Weights of a small mixture-of-experts language model, trained from scratch on English Wikipedia.
Size: 10 layers, width 160, vocabulary 10404, 20.9M parameters.
Experts: 160 tanh GELU neurons an expert, 2 picks a token, a softmax router.
Training: 255M tokens, 4247 steps.
Below are experts of layer 6 (counted from 0) of a mixture-of-experts language model. Rows are named router (the router's row for the expert), up (a neuron's input weights, with its number) and show model dimensions 0-159. Each number is 200 + 30 x the weight over its row's rms, rounded and kept within 0 to 999.
After each expert's rows: "mostly gets" lists some tokens that are sent to it at least half of the time; "comes after" lists some tokens at least twice as common just before its tokens as in all text. This comes from a sample of Wikipedia text that the model never trained on. Tokens count by the router's weight.

# expert 5
router,182,202,156,149,182,172,206,204,267,135,217,198,214,211,221,177,219,189,141,231,253,272,170,232,254,243,233,166,222,188,235,205,202,220,180,205,228,152,208,210,267,222,173,170,175,172,210,221,226,150,204,167,189,215,234,211,228,220,173,222,184,215,158,210,186,149,156,165,182,154,240,185,215,223,220,181,171,246,210,219,215,176,176,200,173,199,199,182,192,225,217,232,225,202,211,157,236,211,261,214,192,218,195,208,147,144,147,226,192,154,180,195,153,233,217,222,247,199,227,180,203,218,227,199,206,189,171,195,194,238,191,188,219,157,214,181,159,210,196,245,169,191,230,170,233,194,142,220,227,221,245,212,207,121,229,154,245,189,214,185
up0,201,197,182,188,172,235,190,174,202,232,193,185,189,239,116,180,194,209,230,230,213,189,236,187,150,208,123,217,171,157,161,189,193,208,181,205,188,208,189,216,191,246,214,219,232,248,141,172,192,235,136,273,222,246,192,170,214,186,127,171,235,163,193,217,240,196,218,128,259,242,185,195,246,208,228,226,187,164,200,179,243,207,214,208,219,276,190,204,218,177,184,177,193,165,229,244,181,217,181,196,193,168,162,168,245,156,203,172,190,278,205,174,168,168,191,228,177,209,201,190,193,191,214,208,208,237,154,209,170,204,209,207,173,171,166,249,235,185,158,168,153,166,229,191,205,214,257,186,180,204,242,220,162,202,198,201,196,193,191,211
up1,219,207,201,219,176,241,117,229,200,222,200,183,184,188,232,180,126,205,189,241,178,208,242,203,197,206,214,231,244,188,249,175,146,209,197,208,164,164,216,173,199,209,241,186,244,269,225,110,183,181,190,195,173,222,208,192,177,215,194,123,225,195,215,198,173,220,235,209,202,159,188,168,171,120,248,192,145,185,186,200,193,193,131,188,209,213,226,179,211,219,188,188,212,185,159,190,208,165,158,197,204,204,205,192,177,188,183,235,187,195,195,212,201,252,204,169,171,237,207,239,164,202,162,183,184,168,136,235,167,239,198,205,249,158,179,208,188,221,199,237,167,206,181,191,176,247,174,265,193,184,174,221,122,186,203,231,181,214,159,165
up2,144,157,259,205,201,188,145,237,202,206,229,183,207,164,191,224,129,176,203,212,208,165,152,223,146,221,199,198,231,175,166,193,226,208,132,188,175,245,203,201,141,212,203,229,210,200,214,154,203,227,245,171,191,194,153,180,194,204,187,179,139,201,161,181,227,174,236,198,188,183,197,242,182,203,140,220,153,157,276,236,202,226,195,225,161,227,156,188,217,210,199,183,237,179,249,224,182,198,160,155,211,198,189,204,216,157,274,201,204,204,261,197,193,174,194,201,190,214,195,197,197,190,173,201,238,198,154,161,191,215,180,213,217,170,192,206,258,144,239,182,265,226,196,171,173,198,193,195,126,162,212,210,170,194,203,211,253,199,182,239
up3,174,195,207,181,183,237,191,172,192,205,177,243,179,209,173,185,207,199,220,278,252,186,185,190,202,208,221,194,153,191,166,149,171,164,151,200,174,231,211,191,163,214,250,217,203,198,157,161,156,188,157,219,242,172,222,194,169,158,165,187,148,185,190,199,218,143,235,214,249,201,205,232,190,172,178,221,208,175,198,255,219,163,187,185,146,195,194,161,218,203,144,245,199,134,212,193,192,196,173,180,210,197,170,163,183,226,231,192,190,247,245,183,161,235,214,204,206,221,208,205,202,181,239,209,312,167,164,167,224,195,164,263,222,132,224,205,200,221,196,145,196,200,197,163,206,184,180,209,190,170,192,199,175,184,184,216,223,274,163,244
up4,175,187,246,208,215,152,167,249,170,211,208,193,161,180,217,213,178,212,256,199,191,193,162,172,200,217,183,225,196,213,199,208,193,204,189,193,202,213,253,201,165,209,156,188,209,252,200,230,233,266,183,190,209,188,157,156,253,167,205,163,222,247,204,187,190,206,205,133,174,212,185,195,193,227,190,167,208,172,214,113,190,169,179,230,251,234,135,236,213,194,214,175,167,233,197,219,165,244,232,165,154,197,231,210,224,190,191,198,229,217,196,206,201,213,250,147,172,193,180,181,241,210,228,275,186,187,232,122,193,186,257,173,210,204,189,202,293,196,275,174,182,191,197,232,179,234,257,214,192,218,198,202,220,188,160,216,210,206,240,231
up5,196,203,177,210,228,208,230,172,178,231,163,198,202,218,232,164,138,234,182,243,184,214,246,199,175,183,230,213,157,198,187,186,233,190,151,232,154,206,212,218,178,204,199,217,186,254,185,139,149,195,198,179,215,208,201,159,185,147,132,241,144,182,162,173,280,191,245,233,201,187,160,156,148,143,257,167,155,162,176,195,194,163,163,237,217,216,211,183,244,216,234,233,238,255,211,183,194,145,171,191,213,197,167,193,148,188,214,242,160,202,225,252,188,187,236,197,176,209,181,206,167,178,231,219,223,176,165,171,192,202,198,197,194,152,167,198,200,211,191,201,185,191,185,167,172,198,239,187,179,171,187,208,208,218,188,213,174,274,138,220
mostly gets: "\n\n", "\n  ", "= ", "Em", ": ", "): "
comes after: ".", "\n", "=", ")", "|", "=="

# expert 8
router,179,195,225,178,168,189,245,179,235,190,182,227,214,195,258,190,195,218,189,157,218,215,202,204,195,225,279,208,212,211,207,185,184,124,249,157,206,199,205,215,212,237,216,169,181,197,247,234,207,187,241,195,216,205,242,234,262,203,220,202,191,201,213,254,173,174,182,232,164,161,152,243,165,188,137,169,173,237,238,196,217,245,214,206,198,141,222,166,216,207,209,256,219,149,130,210,216,161,229,202,188,235,228,234,217,231,216,171,144,165,168,219,225,176,168,222,217,165,193,238,204,195,195,236,217,197,189,168,256,185,173,240,200,207,190,263,250,144,146,195,232,185,210,149,213,198,233,191,234,217,204,239,222,247,206,228,196,220,204,171
up0,243,199,188,197,232,210,140,222,213,218,150,219,240,169,218,228,212,176,141,210,229,184,198,125,184,214,196,186,256,216,216,190,236,212,187,207,176,153,214,179,199,198,248,229,205,196,169,158,139,222,189,203,187,243,231,232,195,201,193,212,222,225,189,190,194,223,239,166,228,213,166,93,186,205,255,203,182,195,227,223,180,149,178,188,215,226,269,212,275,156,211,223,229,206,228,145,198,174,178,172,233,202,189,173,153,161,208,262,230,239,184,217,177,177,229,241,222,223,170,184,204,246,181,179,216,194,143,230,156,243,192,176,208,168,193,176,124,219,209,201,164,212,185,206,194,196,179,192,193,197,173,215,175,179,188,204,180,262,168,190
up1,196,166,221,226,197,225,189,212,165,212,194,190,251,172,180,219,140,232,255,178,249,134,209,126,223,147,128,163,208,156,185,209,213,232,158,193,136,278,171,178,197,163,144,206,212,204,202,184,220,214,166,182,205,169,172,164,182,230,173,246,202,193,182,171,245,182,194,179,167,187,208,201,226,202,187,231,153,198,194,229,141,176,201,216,226,234,159,233,204,182,249,141,220,239,225,258,191,229,123,176,185,177,188,196,214,216,185,160,213,219,190,202,177,190,199,221,207,229,210,196,158,161,169,187,201,205,207,177,220,227,274,191,156,214,151,224,233,181,212,179,240,197,240,204,179,211,159,194,206,197,186,186,179,210,170,204,231,197,202,241
up2,190,220,157,178,200,180,146,176,214,207,169,190,248,168,188,151,175,223,176,179,235,189,203,142,168,207,180,217,244,151,188,161,181,198,181,250,192,199,193,176,182,176,229,226,152,213,194,171,173,244,159,201,240,191,189,209,213,206,153,229,193,227,179,171,197,212,251,162,188,216,155,165,167,221,193,187,192,181,244,177,182,112,167,216,209,217,177,174,209,173,233,174,228,162,173,224,210,241,124,179,228,212,177,205,171,165,208,230,203,275,195,183,163,191,237,233,193,260,154,191,146,253,199,165,236,218,185,213,228,237,200,220,210,121,149,177,155,238,198,198,181,184,198,177,189,197,143,214,189,219,209,214,167,187,188,264,222,188,189,181
up3,222,189,185,167,199,211,185,157,160,226,205,241,228,217,239,164,223,226,186,213,250,178,208,240,245,203,239,223,233,205,185,159,202,162,174,183,201,233,148,182,164,203,220,233,164,190,167,171,144,134,178,217,206,155,282,197,165,183,165,274,192,183,218,179,182,177,229,188,218,198,196,198,195,204,237,180,197,174,191,231,198,217,192,219,158,206,175,189,187,219,153,215,175,242,207,156,156,228,238,187,217,172,140,173,169,211,222,159,193,223,216,227,223,248,180,169,196,196,176,201,223,191,194,219,165,164,211,146,220,209,171,168,229,249,170,205,204,217,178,238,161,158,209,203,212,127,202,205,168,108,221,256,250,164,241,193,200,192,171,212
up4,188,198,207,195,194,161,170,191,154,197,202,208,221,201,204,197,244,271,116,179,245,139,225,192,185,192,191,220,266,147,181,211,221,213,179,220,205,226,201,177,178,200,193,230,213,201,194,223,164,170,170,183,201,172,220,176,175,220,183,222,172,178,182,158,186,177,229,183,162,181,226,229,178,215,255,242,175,157,259,180,212,148,197,210,246,209,166,169,271,194,212,184,227,212,184,188,175,207,188,169,185,238,187,234,136,152,248,201,189,198,174,249,246,245,224,140,256,234,162,202,205,202,189,227,173,142,205,196,241,194,165,208,249,226,188,172,175,204,196,177,169,227,227,178,149,143,172,245,145,158,202,185,203,161,189,175,197,174,201,198
up5,195,179,217,204,245,169,191,210,157,227,191,222,244,211,158,209,203,197,158,191,236,207,181,208,261,221,237,180,190,217,212,159,319,217,141,213,211,226,184,211,229,198,199,228,172,211,206,213,210,250,211,207,217,228,203,239,215,153,128,221,194,164,211,183,248,195,225,186,159,160,134,216,170,163,252,217,211,174,199,173,220,179,212,217,201,205,193,141,196,188,216,198,259,251,154,197,262,111,223,199,189,199,184,146,174,161,204,222,205,230,156,202,204,187,193,261,220,197,191,197,223,192,208,232,164,219,190,252,198,223,196,222,207,154,171,206,157,189,210,184,171,156,190,202,180,213,167,209,179,169,206,151,195,179,203,178,216,149,248,208
mostly gets: "; ", "| ", "\"; ", "(", "—; ", ".: "
comes after: ") ", " ", "1 ", "0 ", "2 ", "3 "

# expert 1
router,188,204,220,198,231,231,166,204,169,211,232,205,212,193,151,208,166,154,207,225,190,130,208,194,179,207,214,211,195,221,232,243,263,213,180,176,134,251,234,183,196,152,189,169,215,231,199,222,224,192,236,188,183,187,169,244,217,156,205,223,199,178,152,204,222,199,202,160,248,215,118,195,144,191,206,194,264,172,197,212,143,236,154,195,150,187,238,226,212,204,219,138,227,210,148,158,182,228,237,240,206,183,245,208,189,212,231,216,181,206,193,197,193,135,183,211,255,200,258,186,181,212,227,191,225,230,227,205,258,206,166,195,227,169,178,165,198,236,194,214,194,245,173,192,189,179,196,240,135,258,204,199,169,190,201,225,152,249,197,200
up0,185,169,245,227,223,105,168,176,237,215,182,190,246,134,194,146,169,189,186,198,242,247,222,164,220,182,237,175,164,206,218,204,229,246,202,208,145,208,209,173,183,182,197,182,181,215,217,204,260,199,179,231,199,209,203,169,224,196,146,202,183,232,152,109,217,137,150,127,179,204,199,207,213,198,160,215,183,232,170,246,177,161,238,246,203,225,171,170,165,176,199,223,220,178,193,149,144,193,167,189,221,202,176,241,165,176,183,185,223,223,193,205,224,191,177,216,208,212,220,190,196,235,182,214,188,179,234,156,167,230,160,195,182,173,251,223,175,209,167,187,222,209,236,163,192,195,192,237,254,211,177,192,216,235,191,163,220,227,176,245
up1,190,205,214,207,182,194,238,166,205,159,173,172,216,181,123,221,214,251,153,153,235,230,262,223,170,240,174,183,228,185,242,200,193,154,229,186,218,227,131,226,206,164,199,239,185,201,193,167,160,170,166,224,227,196,191,189,187,175,225,215,152,201,190,157,171,189,230,253,189,208,228,237,245,162,192,179,188,207,181,193,233,166,261,202,228,226,216,138,218,178,200,192,178,176,182,187,149,196,212,201,223,209,161,220,165,191,189,216,125,192,186,180,228,231,226,228,174,236,266,208,184,174,153,226,196,144,184,194,210,209,185,240,226,183,202,229,239,127,181,168,233,212,242,177,174,172,169,197,231,182,198,215,204,182,205,183,170,247,124,229
up2,195,182,154,164,201,209,194,152,201,166,140,186,172,195,179,256,266,215,239,209,155,203,159,170,192,180,280,257,173,187,249,204,231,156,179,227,196,197,159,231,210,181,197,222,195,192,188,199,205,278,172,227,187,183,214,163,173,207,222,221,225,205,231,213,206,189,230,178,216,177,199,144,208,163,137,183,190,204,221,154,231,235,133,204,225,210,156,219,181,239,200,220,174,214,223,203,249,153,252,161,213,167,207,185,152,245,160,163,208,218,195,206,178,189,208,146,209,197,184,178,178,199,222,215,190,173,219,230,215,228,139,197,190,224,155,255,214,211,203,188,163,158,198,229,212,245,215,211,211,195,211,185,238,146,222,233,193,210,259,147
up3,143,170,216,227,203,229,196,195,202,207,183,195,161,169,182,224,168,221,157,134,180,179,183,152,195,135,254,201,157,207,202,185,229,212,168,218,179,183,210,204,232,217,190,228,184,157,192,185,152,156,149,207,201,168,208,171,152,281,163,181,148,180,203,155,231,139,191,221,193,180,232,240,213,182,201,201,217,178,234,195,184,214,164,215,173,216,192,173,206,232,213,239,206,167,245,232,175,186,136,184,223,173,225,238,182,102,206,228,158,189,191,197,168,191,204,148,199,202,187,159,196,191,176,197,196,163,168,190,187,180,201,204,184,151,196,197,109,203,196,216,206,212,203,165,218,202,213,176,268,203,164,214,193,202,147,251,230,239,180,236
up4,213,173,211,188,182,168,180,181,164,217,162,243,166,177,162,226,157,221,185,162,237,175,153,154,196,217,242,157,167,213,234,234,205,201,130,168,180,164,202,209,192,253,163,194,168,233,232,179,214,192,158,189,220,208,215,167,251,179,167,224,239,218,204,216,182,112,187,206,228,230,236,186,187,237,215,208,221,205,205,216,240,224,180,200,221,239,174,233,254,171,157,228,203,174,240,158,192,219,127,186,236,185,154,190,195,184,199,137,132,281,125,185,154,211,248,174,211,236,211,158,233,206,211,174,232,191,194,236,192,200,198,202,252,213,223,212,212,186,169,191,187,184,200,229,185,209,223,179,183,228,196,233,187,171,225,236,186,224,204,204
up5,181,169,166,237,166,209,203,217,175,230,192,138,129,224,183,191,206,191,180,211,240,285,231,119,191,272,239,206,213,231,210,170,200,222,197,204,215,222,238,184,241,251,235,239,200,233,243,212,221,204,173,209,190,219,190,193,188,224,190,185,192,202,251,185,190,187,187,169,141,182,232,210,224,180,226,215,201,199,199,154,221,194,139,228,199,220,168,97,182,204,161,228,204,245,246,227,183,199,185,201,186,170,226,222,167,212,174,235,240,194,165,194,205,167,169,177,162,163,224,198,242,256,204,211,195,213,200,218,127,167,200,227,224,184,233,214,157,226,227,213,181,195,213,181,253,224,233,169,234,165,230,193,205,188,188,192,244,210,249,178
mostly gets: "and ", "such ", "football ", "national ", "local ", "dis"
comes after: "'", ", ", "as ", "a ", "known ", "s "

# expert 29
router,245,144,229,202,145,167,185,227,233,209,202,242,187,158,212,195,178,208,171,195,207,224,205,214,204,214,168,246,216,242,217,193,157,163,219,186,201,214,169,249,205,160,255,223,199,158,174,172,205,157,150,201,162,185,228,222,213,189,219,221,210,185,182,204,225,216,154,180,225,181,195,245,194,158,172,204,202,188,170,125,191,171,216,175,226,221,168,168,193,191,123,264,152,149,200,199,215,200,199,198,215,188,141,151,184,242,244,203,173,161,147,172,204,212,253,146,250,196,195,200,243,211,161,230,198,245,197,205,188,193,167,199,269,214,233,157,175,216,223,223,207,140,204,231,220,234,184,163,225,197,195,179,232,169,169,215,163,197,186,257
up0,172,191,241,114,121,190,238,216,218,188,202,212,206,170,185,182,189,219,210,249,250,177,239,200,205,240,245,178,197,191,193,178,229,200,167,251,145,246,188,228,149,197,192,216,251,259,230,189,172,183,178,203,202,255,183,235,232,191,186,205,200,162,150,120,309,220,198,186,169,216,156,215,271,212,208,232,230,222,214,252,149,152,174,203,173,210,218,188,207,161,214,190,219,189,183,189,190,236,191,166,194,197,179,210,165,208,215,219,190,204,194,204,214,235,216,221,222,206,194,213,200,184,185,211,172,187,135,221,206,223,231,205,159,200,210,194,162,195,240,224,185,234,222,189,194,169,257,227,217,188,184,212,190,186,175,261,176,196,210,253
up1,168,222,220,129,192,215,183,201,226,218,182,233,246,160,196,149,167,175,228,230,186,189,206,200,209,198,220,218,184,160,218,164,211,192,132,266,214,240,199,212,163,197,178,168,211,231,173,226,159,181,160,197,202,202,198,226,187,213,151,246,192,165,162,171,227,184,206,214,130,180,132,152,195,171,188,211,183,171,236,214,182,152,198,203,197,207,188,188,236,188,214,200,229,251,198,183,241,197,149,214,252,191,154,192,163,223,186,213,173,232,172,216,241,211,206,200,215,185,198,216,216,181,209,231,203,189,132,123,181,182,209,188,198,127,198,205,233,223,150,184,181,215,201,184,193,197,222,254,187,187,220,211,169,211,267,285,216,278,181,200
up2,178,194,200,200,203,238,233,205,182,207,181,180,197,180,207,249,146,189,154,189,228,223,179,256,144,247,245,181,185,213,213,144,218,181,211,175,250,197,169,217,259,266,176,214,265,273,216,203,227,231,203,165,234,140,210,201,248,239,217,240,171,183,216,168,201,156,227,149,169,188,174,215,204,180,163,220,197,207,241,177,155,226,197,227,211,188,151,227,222,199,251,217,175,130,213,201,202,243,152,192,234,188,160,239,201,188,138,188,211,182,175,210,224,201,198,135,198,184,236,156,233,210,209,205,246,216,158,236,219,255,172,230,208,200,209,190,240,197,223,187,254,230,192,203,192,172,168,186,200,195,171,244,216,209,205,216,234,172,191,193
up3,190,206,204,189,215,181,206,129,185,214,166,184,189,173,199,189,135,209,202,261,196,232,229,179,195,162,249,166,263,169,193,211,187,228,183,213,227,267,180,206,250,188,213,236,184,219,179,196,188,140,123,190,170,247,239,174,196,238,218,177,200,212,187,179,144,201,222,243,194,205,185,212,193,220,200,234,163,193,199,229,230,179,208,179,197,197,188,193,238,228,206,172,201,212,143,187,163,219,216,218,174,157,198,177,204,189,223,256,229,236,203,148,222,284,208,203,184,242,201,185,174,203,236,217,231,150,142,189,232,246,238,158,202,174,189,200,184,184,191,259,245,190,198,131,226,183,245,228,198,237,176,210,129,229,184,251,204,199,199,184
up4,236,218,156,183,232,203,196,184,206,213,190,179,182,184,202,166,187,246,187,213,226,179,182,200,196,200,179,211,231,165,185,233,216,227,182,218,224,211,203,173,202,208,183,181,187,197,125,188,177,179,208,187,175,229,212,203,192,212,210,131,201,293,153,182,237,165,211,187,209,168,226,179,149,209,181,183,232,168,187,188,193,230,155,176,227,195,206,210,223,192,232,187,234,159,183,241,237,202,228,219,208,127,197,191,176,248,186,262,176,228,228,198,214,234,207,137,170,202,195,191,193,206,222,272,263,147,232,166,175,218,163,174,202,200,167,263,267,141,202,270,221,145,153,138,223,205,152,197,190,232,178,169,174,222,218,169,178,212,197,210
up5,186,180,173,228,193,193,185,223,208,182,186,172,136,210,226,218,217,221,203,190,239,210,181,158,144,171,247,182,201,177,221,219,186,249,199,234,164,243,208,207,192,201,189,265,258,231,196,242,175,212,163,193,172,172,247,205,222,218,205,175,173,226,188,148,250,228,166,186,231,198,195,209,196,219,197,241,143,206,206,229,209,214,186,169,156,213,175,196,253,153,188,184,225,195,254,167,222,217,207,188,174,145,201,196,194,216,150,211,209,228,160,180,133,237,164,227,233,232,216,225,189,200,197,218,186,145,234,226,151,242,261,224,238,201,173,227,188,170,224,190,194,193,185,125,235,211,255,261,233,234,224,252,224,201,259,220,180,242,198,226
mostly gets: "is", "as", "ash", "let", "at", "fac"
comes after: "\n", "|", ")", ";", "″", "information"

# expert 7
router,186,202,151,250,254,174,196,199,201,200,214,179,256,187,165,212,217,232,215,161,225,135,167,221,192,194,157,165,151,224,218,212,162,232,186,199,186,147,200,174,185,178,199,247,204,205,248,206,231,147,188,231,273,219,206,201,191,208,171,195,185,231,193,222,252,153,251,183,213,163,210,163,192,193,191,145,178,186,275,153,222,246,208,221,223,245,245,207,190,194,246,216,239,213,252,230,251,212,174,193,179,152,239,179,205,175,164,248,184,260,252,226,189,227,213,188,176,262,173,195,200,210,232,201,176,233,230,218,213,158,210,229,230,168,210,196,230,207,162,173,167,205,226,162,242,205,185,198,190,179,192,172,171,160,247,226,212,193,183,221
up0,210,213,212,170,207,279,185,176,219,148,201,195,175,175,180,227,137,219,199,228,167,240,179,192,192,219,139,205,192,176,181,190,211,235,174,283,214,228,166,184,163,223,238,163,242,253,141,240,168,167,196,245,222,259,184,178,185,228,208,181,226,202,230,124,255,191,150,207,200,157,163,240,210,196,203,219,184,173,215,208,269,194,198,242,197,155,233,154,204,169,186,242,213,198,210,229,206,179,214,274,206,203,169,153,216,234,242,228,170,191,205,153,179,191,223,197,177,165,202,195,225,213,166,222,250,173,197,223,204,241,219,269,224,197,219,230,190,172,195,187,168,152,182,180,201,161,193,215,191,176,198,191,176,228,187,186,189,219,227,224
up1,224,155,207,216,178,206,231,222,200,166,180,177,211,222,231,229,253,189,210,216,165,213,175,229,229,197,202,209,195,188,174,191,165,209,195,178,227,226,233,242,230,211,266,171,175,232,183,208,171,186,196,225,172,184,168,174,140,186,208,180,240,199,260,212,147,201,202,169,227,208,200,244,234,189,232,209,218,178,205,164,202,209,141,197,241,209,207,231,255,259,136,248,145,215,206,155,205,170,202,224,204,197,143,180,198,204,185,141,169,217,178,160,187,227,183,153,181,173,236,178,203,184,214,180,236,177,216,267,193,207,113,192,103,222,217,175,197,252,190,191,188,160,203,208,180,210,232,162,225,193,177,232,231,223,199,148,244,161,218,194
up2,229,157,153,167,211,220,195,186,218,184,140,193,207,222,186,232,216,217,140,207,243,210,176,228,257,221,217,233,210,208,181,200,175,161,183,227,253,226,258,203,200,171,213,210,174,217,173,223,217,246,143,187,171,242,148,184,185,197,214,183,176,186,201,221,186,203,190,161,185,146,200,217,260,158,262,189,187,178,204,200,211,205,276,234,238,223,201,164,220,194,177,198,220,184,173,207,229,186,200,257,221,209,184,200,171,235,192,208,141,216,191,179,156,200,164,224,274,156,203,239,148,205,263,212,191,227,163,210,212,244,211,176,168,154,183,222,177,250,172,169,164,165,178,245,184,169,191,173,218,190,210,134,216,220,192,209,254,158,229,213
up3,210,171,222,195,218,202,147,171,230,213,207,204,177,168,187,231,141,187,118,220,212,215,210,250,125,226,205,224,157,177,224,217,198,167,275,208,182,197,173,154,197,182,196,209,180,216,178,225,191,269,195,211,197,187,225,203,206,203,263,195,148,202,173,171,253,167,177,185,188,169,224,223,217,211,216,159,226,242,193,205,205,191,217,183,168,141,233,181,233,198,223,157,219,223,263,237,222,254,187,200,201,239,187,228,184,208,146,223,143,156,171,246,198,189,235,219,163,227,211,204,192,178,173,208,190,201,214,206,206,243,212,187,224,228,222,220,166,182,165,162,219,118,166,184,205,212,141,155,206,190,179,238,228,239,130,198,213,201,229,212
up4,186,177,194,209,156,263,171,186,166,242,188,210,255,213,193,145,158,209,220,193,236,138,209,129,188,193,180,214,209,164,235,158,218,217,165,131,146,217,214,154,186,232,134,194,217,183,176,229,235,176,235,205,152,231,186,181,254,186,203,235,194,259,238,180,189,203,207,210,203,156,193,223,231,215,190,175,253,181,190,212,166,187,210,168,222,189,227,223,206,230,240,186,178,162,213,184,142,208,180,214,181,175,238,206,191,208,200,190,205,170,177,170,166,172,211,204,196,241,205,210,176,199,220,246,164,151,255,233,225,211,210,206,175,196,255,207,227,179,158,208,235,180,246,230,228,185,162,230,206,175,168,251,270,241,187,151,234,179,192,222
up5,230,165,141,161,203,244,155,210,174,190,174,190,216,136,209,198,222,225,141,203,191,234,240,201,208,214,216,216,199,135,192,159,199,166,181,196,164,205,207,279,193,188,227,206,151,186,188,153,188,168,206,179,223,230,222,210,131,238,159,191,191,173,157,159,200,164,258,193,166,236,186,176,211,183,212,162,171,177,203,180,205,171,154,231,176,186,216,118,222,197,175,177,172,191,163,169,140,215,176,200,258,207,185,199,191,236,166,223,194,211,240,200,200,176,175,237,209,175,201,207,234,168,183,207,227,167,171,167,233,201,143,203,175,169,173,166,191,196,166,177,197,260,198,134,200,208,169,200,197,174,269,162,148,192,211,231,187,225,205,174
mostly gets: "Ar", "Ch", "Sch", "Al", "Am", "Th"
comes after: "- ", "the ", ": ", ". ", "(", "of "

# expert 31
router,185,219,213,189,208,231,192,190,166,246,189,206,206,231,179,164,147,210,193,246,217,206,188,186,152,202,227,165,227,181,214,223,220,206,224,257,130,257,177,168,166,200,255,227,208,236,168,155,194,182,208,236,185,208,172,186,196,202,215,196,220,181,162,127,206,234,235,190,163,204,137,193,192,236,194,182,161,159,201,255,170,171,221,183,203,187,230,261,211,190,209,209,243,166,151,209,203,273,183,202,223,201,183,248,170,176,149,172,241,196,230,251,183,110,160,257,210,194,178,177,222,148,177,201,217,163,211,158,217,154,189,190,181,192,179,184,233,167,200,165,232,202,191,207,190,183,162,219,147,180,186,227,187,226,152,218,199,223,239,213
up0,158,158,218,173,240,224,189,179,130,191,196,207,161,241,157,214,165,210,172,231,238,227,189,190,192,219,241,212,229,177,212,166,251,185,155,199,150,156,239,228,194,224,202,206,197,174,195,141,223,205,158,258,208,179,229,234,149,217,175,276,208,147,190,198,193,234,195,216,210,207,192,153,168,232,227,174,199,202,218,186,171,190,192,244,200,199,166,202,223,188,192,184,176,188,184,226,153,192,148,210,202,210,205,181,132,161,246,203,188,197,126,232,227,209,197,169,214,241,154,198,231,250,195,212,196,221,193,162,217,200,179,204,223,230,134,199,146,258,207,218,206,183,197,179,167,162,217,188,252,235,212,196,174,182,156,184,172,138,160,249
up1,202,141,158,178,204,174,220,226,208,265,192,173,243,172,226,182,196,204,170,221,228,158,212,196,219,221,202,169,204,216,218,148,188,154,195,155,165,179,234,186,202,225,181,222,203,232,229,192,274,223,207,186,203,230,229,152,192,229,185,222,240,269,245,215,239,188,176,227,243,178,225,224,198,179,154,211,209,162,216,224,207,216,203,189,220,215,267,207,235,185,204,281,196,178,224,197,192,190,168,154,217,177,144,279,192,197,244,192,197,153,222,208,151,204,184,169,186,175,198,159,241,178,211,180,193,227,197,196,179,229,194,202,221,208,160,214,194,172,172,197,260,197,229,205,141,190,169,236,239,135,217,274,254,224,207,229,215,177,224,221
up2,155,224,208,210,214,227,195,238,199,224,144,169,235,139,166,190,200,194,234,158,211,205,157,197,211,203,163,182,200,226,252,203,184,208,150,178,194,199,195,144,159,237,192,219,196,217,244,168,193,216,200,206,168,177,231,177,160,264,166,216,235,191,151,223,211,217,271,205,173,144,169,165,164,181,238,200,218,196,239,229,262,233,193,204,228,192,201,154,171,187,193,133,201,204,174,189,185,173,226,184,208,208,225,195,139,154,240,213,233,210,170,212,208,211,222,215,175,155,188,228,200,195,219,261,211,158,201,192,240,235,219,191,219,201,166,168,105,214,170,204,157,154,171,191,236,188,194,193,226,218,195,221,237,181,217,120,169,246,213,207
up3,220,197,186,221,274,215,181,126,205,140,219,205,167,154,216,219,192,206,230,228,204,196,228,175,205,161,142,193,168,210,205,170,252,218,217,182,242,199,140,172,201,231,156,178,132,199,198,215,192,112,189,179,217,220,241,208,151,187,222,191,127,201,181,198,230,243,168,199,122,210,244,188,172,189,193,177,187,223,167,221,210,206,219,187,213,224,208,159,214,182,212,170,178,245,175,212,231,167,218,213,219,248,208,210,195,186,221,206,216,205,220,182,157,184,214,162,217,188,164,216,183,174,217,172,178,216,265,193,180,201,175,193,215,238,184,151,190,179,237,204,160,169,209,229,202,126,196,231,230,115,205,221,232,235,201,230,151,175,186,188
up4,180,169,174,196,244,180,192,219,164,186,215,184,200,204,219,193,203,234,234,240,221,214,172,193,217,190,214,200,174,178,248,223,221,163,163,200,162,227,200,227,170,182,183,216,167,166,275,180,186,194,170,220,186,126,219,236,194,171,189,215,197,169,167,191,192,158,248,166,159,228,195,152,181,211,163,135,157,183,210,173,233,166,236,275,205,194,193,128,224,245,179,242,160,229,192,209,154,194,179,179,251,212,216,168,197,170,160,245,178,183,219,167,160,185,204,193,252,177,205,203,236,218,208,245,174,217,198,150,179,193,217,235,197,215,207,189,209,179,214,212,161,249,187,200,197,96,226,232,251,215,240,206,210,193,218,190,214,152,176,258
up5,205,183,234,257,202,189,201,200,204,269,146,162,197,266,233,202,196,251,163,197,249,184,233,193,230,196,209,179,242,214,225,193,152,190,199,191,268,205,224,208,192,224,226,240,184,165,192,220,204,199,237,219,238,171,181,199,239,171,170,163,225,210,168,218,204,170,166,243,210,187,201,207,223,169,221,188,154,199,208,172,159,247,218,226,222,213,180,217,211,169,232,157,192,145,179,191,183,190,240,193,242,193,214,187,176,177,224,197,167,216,192,158,192,195,215,189,179,197,170,173,228,213,206,227,206,85,226,222,230,204,193,183,173,234,196,223,199,203,215,244,216,178,225,212,174,191,242,200,229,205,200,117,193,81,189,249,211,183,193,255
mostly gets: "film ", "game ", "station ", "population ", "album ", "football "
comes after: "the ", "a ", "The ", "-", "his ", "s "